Experts of a small language model.
Training: a variant of Adam for the experts, 658M tokens, 5022 steps.
Below are experts of layer 2 (counted from 0) of a mixture-of-experts language model. Rows are named gate (a neuron's input weights, with its number), up (a neuron's input weights, with its number), down (a neuron's output weights, with its number) and show model dimensions 0-127. Each number is 128 + 32 x the weight over its row's rms, rounded and kept within 0 to 255.
Before each expert's rows: a language model's description of what the expert responds to. This comes from a sample of Wikipedia text that the model never trained on.

# expert 21
Description: Word-initial fragments. First pieces of common words cut into parts, in prose and species lists, such as ab-ove, ref, dis, recogn, occ.
gate0 [122 130  85 118 146  92 155 173 180 159 104 104 117  97 174  56 143 123 135 151  99 152 142  93 141 135 149 155 214 125 140 102  71  88 103  89 129 141 150 151 171 201 193 178 112 126 111 188 140 128 118  86 107  45 133 105 119 152  94 164 147 113  52 175  97 126 158 105 132 120 104 133 127 148 143  98 130  95  77 130 132 109 165 133 137 150  89 173  95 115 173 123 176 110 127 132 154  61  97 132 151 125 131 129 167 129  74 149 133  86 112 148 161 132 141  99 119 119 161 172 179 121 120 178 191 126 107  90]
up0 [130 139 117 155 168 155 101 116 163 194  92 118 189 179 113  98 148 140 113 162 143 153 177 143 130 124 145 131  74 157 104 167 202 115 174 140  98 126  97 123 140 129 144 146  96 146 143  71 101 144 128 111  65 112 138 201 117  67 190 119 158 141 152  59 151 169 112 108  87 160 147 143 106 130 165 126 136 160 142  92 138  94 129 185 102  86 203 107 118 136  76 190  86 132 209 140  98 125 130 145 117 128 114  98 112 162  80 132  73 106 157 128 101 102 143 126 156 183 113  83 106 147  95 135 136 148 162 126]
down0 [191 157 149 130 209 169 102 119 145 141 137 143 121 117 142 168 135 163 144 237 134 108 128 149 130 131 134 103 126 128  77  86  61 110 120 179 119 119 144 155  76 123 135 155 109  95 137 120 122  67 157 105 127 165 115 154 144 151 110 142 183 188 134 125 136 183 135 150 133  62 115 137  97  93 142 101 113 150 131 132 102  74 140 122 114 137 171 173 183 132 123  99 107  67 214 144 133  90 128  60 135 119 168 105  68 125  95  90 109  95 140 152 121 163 112 148  64 162 133 112 139 177  93 122 119  95 131  99]
gate1 [146 177 108  96 100  88 177 104  67 156 138 116 115 134 133 148 130 151 131 189 177 136 124  96 111 159  94  92 186 127 130 142  70 102 174  96 144 134 127 102 123 114 157 192 140  84 161 119 105 117 127 143 141 162 124 108 147 113 158 132 106 192 180 161 150 121 136 140 146 135  90  80 115 109 190 117 180 155 112 127 128 152 128 117 124 118 148 176 195 201  99 166 138 198 165 103  87  89 114 147  97 171 108 104 127  81 132 134 119 136  95 134 180  62 120  73 102  88 100 108 142 147 184 122 202 134 168  96]
up1 [128 167 103 124 107 104 105 183 126 115  92 188 138  92  93  86 196 113 128 126 149 126 128 159 175 103  91 145 145 119  92  83 113 110 181 127 117  84 175 163 162 156 135 119 137 136 107 191 142 122 124 130  96 116 109  79 143 175 127 161 171  66 138 128 156  90 127  70 172 106 158 127 215 113 116  93 119 138 153 184  85 133 118 171 187 110 158  92 191 136 141 101  83 145 136 157 107 123 138 127 167 112  84 164 169 121 131 151  62 191 125 151 119 138 141  73 124  59 105 162 122 113 130 107 158  82 164 120]
down1 [ 93 200 159 119 153 136 100 210  96 141 109 114 136 140 176 103 138 161 164 176 125  74 101 138 117 139  97 139 165 159 132 113 168 138 147 142 136 163 121 184 120 134 142 174 157  72  63 136 106  46 113  91 104 157 108 121 113 154 168 155 130 148 108 108 126 120 113 152 166 155 115 105 145  90  83 140 133 111  92 103 145 165 158 116 135 123 126 126 184 117 167 187 120 142 137 184  80 174  61  60 177 108 170  82  90 135 167  92  94 182 147 167 119 188 120 147 103 148 138 102 158 161 131 130 166 129 145  94]

# expert 26
Description: Lowercase word-initial letters. Single opening letters or short onsets of words, often after a hyphen, space or quote, such as d, l, b, "-L" (Leninist), "semi-d".
gate0 [179 160  87 130 100 136 117 116 135 150 143  83 115 135 137  80 165 118 126 144 120 115 140 161 149 131 130  63 125 159 130 146 133 187 152 155 143  80 143 101 126 116 112 135  74 132 165 129 118  92  95 152 102 176 149  80  27 107  91 138 154  52 153 164 204 103 107 182 104 142  91 153 113 178 113 147 124 162 178  94 117 129 156 109 131 130 133 148  94 157 148 134 105 193  85 133 155  97  85 131 173 108 108 149 132 187 125 108  56  86  80 115 103 156 139 115 169 127  86  92 190 123 113 120  87 182 157 131]
up0 [170 154 142  92 190 110 143  76 220 154 151  92 154 173 160  95 126  96 116 104 110 134 151 160  85 190 117 164 123 116 123 112 138 180 146 129 110 172 117 112 108 153  79 121 148 127 138 123 142  92 161 105 132 160 119 143 106 107  72 116 160  80 149 124 138 139 119  58 134 131 114 143 126 178 144 130  97 147 209 128 151  98 121 128 168 169 109 112  98 145 176 154 124 191 169 148 188 191  88  83  63 167 164 101  98 139 116  98 102 115  95 136 115 133  83 176 102 115 129 127 105 151  77 155 106  85 171 171]
down0 [ 83 110 145 177 120 131 154 154 145 124 210 113 152 137 137 131 104 160 202  72 109 120 114 117 166 101 116 143 146  81 100 109  88 109 145 150 150 100 129 132 130  87 131 109 184 127 110 121  89 138 104 109 117 140 132 100 142  93 126 131 126  89  98  79 140  51 139 135 128 119 156 143 144  78 132 173 150  86 106 151 132 154 126 155 158  95 122 218 125 132  93 113 120 137  59 161 160 164 161 166 184 145 169 144 177  44 171 161  89 171 104 153 162 146 119 146  51 130 116 164 110 136  87  94 129 100 108 197]
gate1 [182 217 159 121 127 137 167 117  88 172 132  99  82 169  91 166  91 111 173 156  87 141 142 105 133 153 118 107  74  92 136 170 126  84 141  84 135 154 104 124 127  93 115 168 183 140 121  58  98  87 129 139  92 183 150 159 140 155 156 140 152  89  89 129 103 119 166 151 132 155 106 123 138 126 131 144 106 142  98  90  99 152 151 139 112 135 138 136 164 136 131 149 165 173 108 122 134  78 155 173 132  63 138  85 133  98  83 153 161 119 135  53 119  68 236 103  80 144 132 149 143 120 137 116 174  96 122  87]
up1 [121 144  86 143  96 111 128 147 116 133 113  69 136 138 182 127 158 132 171  92 128  74 184 142 144 135 204 127 163 121  72 133 128  75 138 139 228  83  68  98 141 142 159 126 189  97 138 109 190 157 139 149  71  90  76 120  98 127 101 161 127 131 107 156 100 108 107 143 110 138 127 137  21 112 110 176 184 114 140  81 164 150  97 132 118 182 132 161 137  82 127 128 104 147 127 120 124 115 122 138 105  89 114 140 115 134 109  98  89 125 165 119 115 115 150 139 121 169 139  99 184 146  78  50 100 113 148 128]
down1 [168 144 171  43 106 125 193 135  93 108 132 138 137 147 174 137  61 142 132 141 107 145 130 122 159  95 112  81  94 155 118 158 167  96 155 107 175 145 165  94  42 121 119 131 103 179 147 111 100  94 120 131 104  90 188 144 113 130 110 135 108 148  66 129  98 127  92 174 141 109 161  46  81 149 119  84 131 105 112 121  79 154  97 192 135  86 149 131 127 132 142 138 160 105 116  51 113 109 130 163  66 170  83 122 115 146 105 109  94  95 171  96 142 131 112  70 188 140 111 158 102 155 125 125  90 109 132 126]

# expert 39
Description: Verbs and line ends. Auxiliary and linking verbs after the subject, such as was, were, had, could, would, plus line breaks closing infobox and list entries.
gate1 [163 143 143 197  63 117 108 100  45 135 164  82 131 140 150  85 123 165 109 132  97 155 137  48 147  88 118 120 121 180 113 105 151 138 166 115 126  94 176 107 115  49 127 159 127 108  88 120 121 113 201 185 158 132 162  92 161 107 149 135  93 106 112 177 128 165 159 125 126 143 132 124 137 199 142 118 180 114 199 123 145 158 154 116 105 155 178 115 115 155  85 165 146 133  91 117 162 136 149 165 160  81 159 105 128  59  70 139 127 120 136 101 127 105 164 181 118 146 146 121 113 143  84  98 177 137 112 132]
up1 [121  29  96 191 131 147 131 135 116 165  95 182  98 121 125 138  99 128 140 136 136 138 120 135  41 134 115 151 111 121 128 174 126 103 144 186 185 146 109 105 174 122  92 105 133 137 122 103  98 175 120 101 136 127  88 120  93 190  87 113 180 141  59 118 122 117  97 173 150 127 120 163 114 118  62 145 111 191  84  39 165  69 158 134  94 114 147 128  96 109 153 192 106 160 137  93 154 160 140  91  97  62 157 122 137 112 157 125 102 101 145 124 168 169 100 185 145 103 103 133 140 145 122 148 108 138 152 121]
down1 [139  70 133 183 148 115 134 119 130  70 154 103  92  98 120 122 168 170 165 102 107  94 139 119 109 153 124 120 125  87 120 126  82  79 121 141  70 158 115 135 155 189  77 113 138 143 131 161  80 196 142  84  65 140 123 123  95 164 103  98 171 133 131 121  98 188 154  64 108 108 121 109 190 121 156 100 131  96 104 101 149 118 105  98  86 159 120 127 194 173 116 113 178 139 118 192  81 174  80  98 171 128 131 164 118 135 178 106 159  77  96 135 105 144 140 138 153  69 110 151 154  84 102 173 106 105 167 157]
gate2 [113 174 142  95 157  78  85 183 152 132 169 180  73  95 144 117 130  69 104 156 111 130  79  75 136 192 105  76 168 119  99 187 107 169 107 114  98  98 137 158 176 172 117 100 144 138 115 154 121  73  96 144 137 153 105 158 181 111  98  99 121 175 157 131 122  82 189  91 179  82 163  78  90 148 148 107 105 129 129 104 103 110 135 113 160 169  87 132 146 110  88  88  99 172 151 109  66 138 160 122 130 153 146  54 144  87 134 133 150 132 121 154 180  86  80 142 128 129 166 129 159 148 131 109 120 171 126 123]
up2 [122 194 127 103 157 161 137 120 158 161 140 130  80 133 148 100  64 120  97 123 145 111  97 171  86 159 166  96  99  89 108 152 145  81 110 138 182 172 119 116 156 128 135 113 163 143 167 175  98 170 157 129 152  95 119 156 100  97 140  88 147  79 108 125 150 152  89 117 142 193 115  80 197 105 198 170  98 148 115 180 154  88 165 122 123 131  76 106  99 105 114 123  60 127 125 120 113 160  93 150 137 114 125 185  66 176 115 181 176 144 196 131 117 164 123 127 115  97 107 196 117 156 116  76 116 115 150 146]
down2 [123  44 155 175 146 131 100 120  81 142 122 141 100 148 136 190 135 141 150 137  97 162 171 104  95 161 101 178 161 189 141 123 174 164 108  88 162  89 106 187  89 124 104 158 119  86  81 114 121 129 158 111  97 120 113 117 166 133 128  90 144 157 139 140 197 136 213 105  72 125 139 126  82 163 145  95 119 140  87 116  57 157  84  74  79 137 179 113 135  77 120 127 158 104 153 136 171 110 125  78  78 120 115 140 171 125 109 105 116 144 162  79 114 127 122 144 155 131 150 114 172  96 159 166 176 119 178 117]

# expert 4
Description: Lowercase word-initial pieces. First piece of a lowercase word after a space, often one or two letters, as in car(bon), b, mass, st(ood), ar(my).
gate0 [116 166 173 101 152 177 159 113 148 115 146  76 131 194  67 106 185 152 115 130 127 158 154 101 205 179 148 110 142 122 127 122 153 119 118 138  98 104 137  89 153 163 136 153 159 111 166 103 129  97  78 113  82 147 176  84 156 149 110 116 133  99 195 139 165 151 147 150 149 167 155  93 108 137 208 128 101 129 195 107 161 173 130 152 142 131 155 190 138 144 115 177  61 142 125  83 128 108 130 150 138  93 142 132  97 148  99 124  89 116 129 190  92 152 111  16 104 125  99 135 136 108 155 107  88 113 116 121]
up0 [196 132 146 218 106  88 114 140 107 121 134 124 129 123 158 140  60 101 111  91 172  87 131 121 137  90 133 168 117 166 123 148 122 144 124  85 104 114 124 141  74  97 146  94 159 175 134 140 141 166 106 193 173 120 144  98 117 153 205 125 145 135  85 177 117 171 122 135  60 123 105 169 173 125 105 161 185 141 125 158 140 139 147 134 112  41 166 108 117 154 141  75 100  82 122 162 125 108 141 149 126  89 193 113 115 131 122 143  92  57 171 125  99 101 146 135 201 144  97 145 125 120  85 153  85 122  91 147]
down0 [131 115 150 153 173 151 128 102 193  91 105 157 174 125 126  62 126 191 121  74 158 177 128  92 140 141 113 165 156 120 116 131 150 101  88 164  90 114 144 109 111 181 139 130  93  89 155 119 119  65 125 142  58  73 114 164 109 127 147  95 120 116 140 137  97 112 146 172 160 115 135 124 144  83 156 101  82 121  83 188  93 116  92 154 125 172 159  79 105 190  95 118 133 156 136 159 173  92 147 145  74 115 150 156 117 111 111  90 168 145 193 133  80 161 137 182  91 122 158  77 143 101 122 123  53 138 174 151]
gate1 [177 151 101 108 149 137 110 138 176  95 158 139  89 162 152  98 104  99 113 151 143  84 121 132  61 146 119 121 170 133 163 186 147 139 113  92  42 123 115  74 135  93 154 162 105 113 115 180 149 104 130 129 156 126 181 127  87 132 104 128 135 110  90 156 155 112 112 136 155  99 132 172  46 124 167 115  75 115 142 122 150 111 149 151 138 112  95 147 137 117 162  58  87 119 126 112  97 132  83 158 217 149 210 141  97 177 165 108  72  74 112 145 108 118 115 148 146  47 109 124 137 176 125 140 114  99 170 136]
up1 [103 100 139 151 169 140  92 129 113 141 134 177 185 118  44 155 136 116 139 103 105 171 143 106 112 128 113  81 154 127 151  95 166  47 185 110 107  98 112 101 148 177 104 100 163 108 129 135  75  86 127 134 143 116  92 131 114 118 146 152 159  63 169 171 138  67 109 162 163 134  80 169 128  98  68 143 131 154 105 143 111 146 132 119 164 148  86 130 124  90 172  70 158  83 151 126 150 130 160  64 156 108 158 138 139 114 115 100 129 235  66 101 161 122 139 110  93 170 126 182 177 108 111 134 123 129 138 117]
down1 [ 79 108 159  61 220 136 189 193  91 156 127 123 172 101 140 195 124 126 125 123 134 145  45 190 162 102  94 136  94 163 128  82 113  99 174 100  92 117  89  92  71 140 110  91 102 126 111 176 139 148 107 127 166 138 122 133 109 128 109 158 184 104 148 125 106 117 126 133 121  96 129 177  97 127 136  78 103 137 167 159 155 113 145 103 120 158 144 165  73 138 158  84 122  64  94 116 111 129 124 143 146 137 187 114 157 196 108 135  83 171 140 136  39 133 127 127 124 120 143 142 103  83 146 142 130 134 145 128]

# expert 31
Description: Slavic names and pieces. Word pieces inside names and words, especially Poland after Pol, Slavic surnames, and pieces after V or P like ask, andidate.
gate0 [190 133  98  91 116 125 130  93  94 138 111  73 112  75 135  96 149 138  89 163 141 152 125 151 114 109 139 137 131 128 149 142  72 146  75  69  89  80 110 127 139  87 118 130 148 132  77  66 122 121 184 149  86 133 134 137 125 110 158 119 104 131  78 173 194 133 172 150 130 112 121  78 141 166 190  47 113  73 164 130 127 145 170  86 129  91 132 155  92 181 156 135 138 111 122 219 123 170  97 196  62 146 148 141 173  93  90  90 133  97 129 116 119 116 103  93 154 114 153 109 123 141 160 113 154 110 165 109]
up0 [186 171 120 138 137 131 125  73 146 128  91 151  73 110  45 127  94 135  81 151 143 148 143 101 142 101 140 129 117 112 122 104  84 124 114 158 136  93 121 118 162 100  74 101 125 171 111 133  42 112  94 180 151 110 119 153 142 113 140 115  92 148 131  77 116 180 120 123  91 145 125 167 128 145 113  48 128 130 110 155 133 148 101 121 200 133 142 166 152 140 177 155  41 148 164 161 166 101  62 135  68 125 159 115 124  93 105  98 112 118  89 136 114 102 125  78 105 128 153 177 143 117  83 172  93 169 203 116]
down0 [164 112 100 165 157 179 162  93 126 131  74  97 127 127  97 147 212 158 118  75 127 133  29 111  83 191 145 138 158 121  93 183 133 130 114  45 136  94 109 141 121 184 123 123 111 159  69 102 173  95 162  58 118 151 165 109 132 132 116 122 172 140 114 158  67 150  99 189 115  69 180 171 115 125 148 160  82 109  97 111 122 130 135 136 173 128  98 167 111 157 133 120 126  90 126 145 127 143 109 122 184 156 139 107 101 118 135 117 153 141 124 104 121 128 164 135 176 101 113 132 156 174 152 129 192 116 162 125]
gate1 [146 122 120  57 123 136 154  80  84 138 118 102  95 103  72 132  71 144 101 173 139 168 111 217  88 129 157 133 149  96 145 167  81 108  89 111 163 132 119 102 116  90 109  92 189 102 108 153 148 111 153 151  92 105 138 130 129 137 123  98 154 113 107 154 169 121 186 167 114 126  72  97 147 126 113  88 149 108  83 130 108 101 113 132  87 125 177 159 141  79 126 133  92 107  91 229 136 101  96 127 140 151 111 192 185 124 135 169 159 100 101 126  95 132 135  79 145  93 141 181 158 152 187 111 170 148 135  73]
up1 [151 102 114 159  92 162 184 187 204 122 137 161 165 113 211 108 161 143 102  98 143  82 158 109 131 191 161 139 129  97 157 151 147 188 140  88 120  58 127  67 125 104  95 140 173 112 103 146  70 119 140 134 138 166  94 132  85 126 149 143 152 164  99 102 127 175 104 134 124 125 130 166 150 152 112 151 139  95  91 154 160 133 188 106 123 134 120 154 101 123 112 111 153 123 156 116 103 122 184  69  96  87 137  56  62 108 102 127 125 139 184 153 171 108 103 175  93 111 131 152 130 160 134  85 161 119 166 179]
down1 [138 129 161 165 146  94 116 152 112 102  96  64  75 158 118 124 170 127 205 142 110 143 200 137 176 117 148 212 145 124 135 118 133 134 180 177 177  92 135 128 118  79 118 155 120 192  93 104 126 115 119 123 104 125 113 178  44 157  94  77 108 114 155  95 102 126  96 132 100 126 125  97 178 166  94  87 158  94 150 128 143 126 132 128 135 108 126 178 131 129 180 162 189 116 139  67 183 147 113 145 115 143 118 190 103 120 189 111 103 111 157 158 105 122 113 106 153 142 114 128 187 110 109  97 177 151 109 180]

# expert 50
Description: Clause and line boundaries. Line breaks, parentheses, commas, "who" and "was born" at phrase ends, especially after title lines and in short biography leads.
gate6 [163 163 102 117 163 110  95 169 108  86 169 137  74 141 110 104 162 135 142 150  86 134 117 107 115  85 150 114 118 201 105 163 136 172 206 133  98 123 185 160  96 117  85 150 103  87 159 123 109 129 112 145 145 229 161 117 148 108 120 112 157  87 143 134 169 114 177 153  88 130 116 157 170 194 125  98 129 143 108 107 178 155 143 129 160  96 181  86 161 163 107 113  94 149 133 165 131  49 155 103 156 113 130 146 145 147 114  84 125 132 181 136 124 181 180 165 133 154 173 120 117 137 169 141  66  82 102 139]
up6 [165 153 148 114 128 131 133 133 148  92  91  95 127 123 146 104 123 184 114 114 138 125 121 171 107 110  73 169  99 201 179 125 116 125 123 153  86 152 157 124  54  92 139 178 112 151 141 119 135 145  94  96 143 147 166 112 129 159 141 108 156 116 140 152 171  79 161 165 190 102 141 160 127 152 115 118 129  77 145  80 160 152 116 138  92 122 100 160 116 182 146 165 145 187  85 153 141  31 100 112 118 110  97 182  98 134 141 126 175 115 157  51  56 112 110 140 109  86 103  98 139 100 170 137  53 146 170 170]
down6 [ 58  92 111 169 141 142 133 159  97  78 182 159 126 122 121 155  91 156 169 158 155 109 157 181 130  93  72 105 118 132  93 182 157 144 101  69 139 135 102  94 131 173 118 148  99 112 167 135 104 175 115 106  92 162 120 162 139 131 156 178 149 223 101 169 148 149 119 125 117 104 184 178  80 125 155 161 109 145  63 102 125 121  76 170 105  64 100  83 122 150 128  65 174  79 122 172 117 114 134 107 144 112 193  59 164 124 124 112 152 168 139 168 136 119 138 103 100 119 128 128 139 156  95 145 120 113 130 131]
gate7 [185 159 160 183 128  91 127 139 121 101 114 142 108 118 124 133  48 112  45 147 136 179 146 207 129 118 128  81 109 134  96 151 149  76 122 114 146 132 142 153 113 112 108 131  89  71 154 136  76  59 129 114 137 130 150 104 132 182 160  83 136 100 156  91 104 172 170  68 121 113 118  75  72 183  96 106  90 151 123 122  83 151 141 115  88 153 180 104 150 138 142 113 115  97  97 145 112 156 155 183 166 106 131 133  88 125  68  86 110 120 111 179 106 114 156 182 147 134 172 183 113 104 114  99  92 123 149 148]
up7 [ 75 151 141 110 122 112 187 110 148 190 143 133  96 118  97 149 120 169 126 122 103 108 100  91 145  37 179 105 138 158 103 134 153 140 172 136  99  97 116 114 137 164 160 106 117 145 141 146 127 143 131  88 109 134 183  83 106 157  89 110 186 115  99  88  57 153 158  92  95 106 124  99 142 151 137 126 199  80 103 109 204 104 103 102  86 102 133 105 128 164 113 106 130 165 151  96 118 133 153  93 137 152  79 155  90 100 117 154 112 185 136 183  80  64 116 104  96 141 156 117 184  97 160 204 152 136 155  97]
down7 [148 169 158 144 139  58  77 111  82 174 121 112 131 139  71 200 194 125 131 138 128 116 106 124 158 162 113 124 137 156 122 104 108 149 141 163  90 165 135  92 123 101 183 151 130 106 118  85 125 107 166 141  90  92  78 146 109 114 128 131  64 127 136 167 140 148 109 115 192 131 133 127 136  79 113 123 100  75 129 187 126 188 125 147 119 169  64 172 147 100 180 165 154 164 123  87 126 204 131 126  70  98 115 147 120 148 170 141 125 123 158 129 134 135  71  94 180 143  97  89 160 118 114  55  96 148  79 161]

# expert 12
Description: Sports and after years. Words right after a year or number, especially League, season and team terms in sports text, such as League, regular, average.
gate0 [178 151 136 134 104 109  80 107 130 161 209 111 148 161 104 138 107 137  90 123 116 142 113 159 112 204 135 109 104 180 125 153 200 164  56 198 108 141 128 135 134  99 100 129 153  91  51 163 130 145 151 156 108  94 139  91  84 169 143  82 133  90 134 162 126 128 116 128 105 116 140  93 128 149 131 102 132 176  77 124 158 184  90 108 145 150 136 103  73 156 148 103 134 152 146 161  97  88 134 142  95  65 144 126 166 112 122 199 116 120 128 187 140 108 190 156 122 154 147  89 136 124 135 114  68  60  86 123]
up0 [167  75 124  73  98 105 160  66  96 174 112 111 119  92  98 100 131 100 120  80 192 118  68 173  80 126 128 118 143  80 106 113 184 171 163 111  81 130  95 143 130  90 136  94 124 147 137  89  78 181 137 155 133 127 140 110 108 133 125  72 115 114 124 179 125 137 135  91 170 159 117  54 126 149  98 177 159  41 142 103 114 121 117 104  76  69 162 104  27 134  92 146 124 130 135 136 145  97  81 104 102 131 106 116 132 123 109  74 129 130 147 116 167 138 174 113 156 108 168 128 145 108 112 114 114  75 148 134]
down0 [120 154 101 127 127 153  83  48 125  58 123 189 114 106 143 108 137 122  68 113  72 166  84 109 131 126 110 145  82 116 165  86 106 104  99  92 134 102 103 106 105 126 136 110 175 190 112 101 134 188  83 198  75 166 121 116  55 150 173 152 166 116 163 116 128 162 143 148 126 123 117 158 148 152  75 177  66 115 163 159 143  84 138 101 104  99 149 133 119  28 145 131  98 106 110  81 140 135 148 120 108  86 108 160 156 158 142  78 133 102 151 104 156 111 133 180 137 124 124 145 169 133 144  75 135 114 142 120]
gate1 [149  96 149 105 127 154 104  57 118 116 199 152 114 141 152 141 131  71 109 110 141 147 100 117 167 184 162  86 169 133 112 166 131 179 128 127  90  52 135 167 137  84 151 162 192  81 125  79 116  90 166 133 121 159 145  71  77 114 124 154 135 149 165 165 107 103 148 116 150 148 107 123 131 190 137 155 140 127 126 153 125 151 109 141  94 131 119 167 102 175 148 107 117 195 154  88 154 152 111 104  77 134 118 142 171 176 100 221  96 168  64 114 157 161 175 136 170 143 162 144 151 123 101 179 120 142 149 124]
up1 [137 103 119 129  97 121 157 107 131 134  74 163  96 141  84 106 143 156  96 131  56  75 179 101  87 149 137 170 139  68 158 100  99  97 112 175  94 166 130 126 144 127 103  27 108 209 112 154 135 106 150 144 130 135 136 152 128 146  79 121 122 143 145 176 140 151 191 123  97 110 158 101 142 156  72 102 141 167 159 149 134  96  88 119 123  84 180 115 134 114  97 153 131  77 111 213 130  96 173 158 127  77 140 110 124 100 141  79 111 129 165 125 133 132 158 116  68 112 165 121 125  87 166  72 149  77 103 159]
down1 [134 139 153 103 167  44 121 112  85 157 142 141  95 185 160  76 158 150 144 190 108  97 157 145 150 120  89 114 182 129 111 104  92 122 200 140 130 130  98 101 147 151 118 129  99 143 114 161 117 141 101 129 123  85 101 136 166 140  60  82 147 138 125 130 140 160 152 141 106  72 166 163 137  96 161 135 159 146 154 128 146  62 133 129 126 151 113  94  98  87  71 165  94  79 150 173 180 159 136 164 202 133 186 106 131 102 139 138 105 122  94 109 108 154 123 154  41  40 160 119  99 131 173 126 151 108 128 114]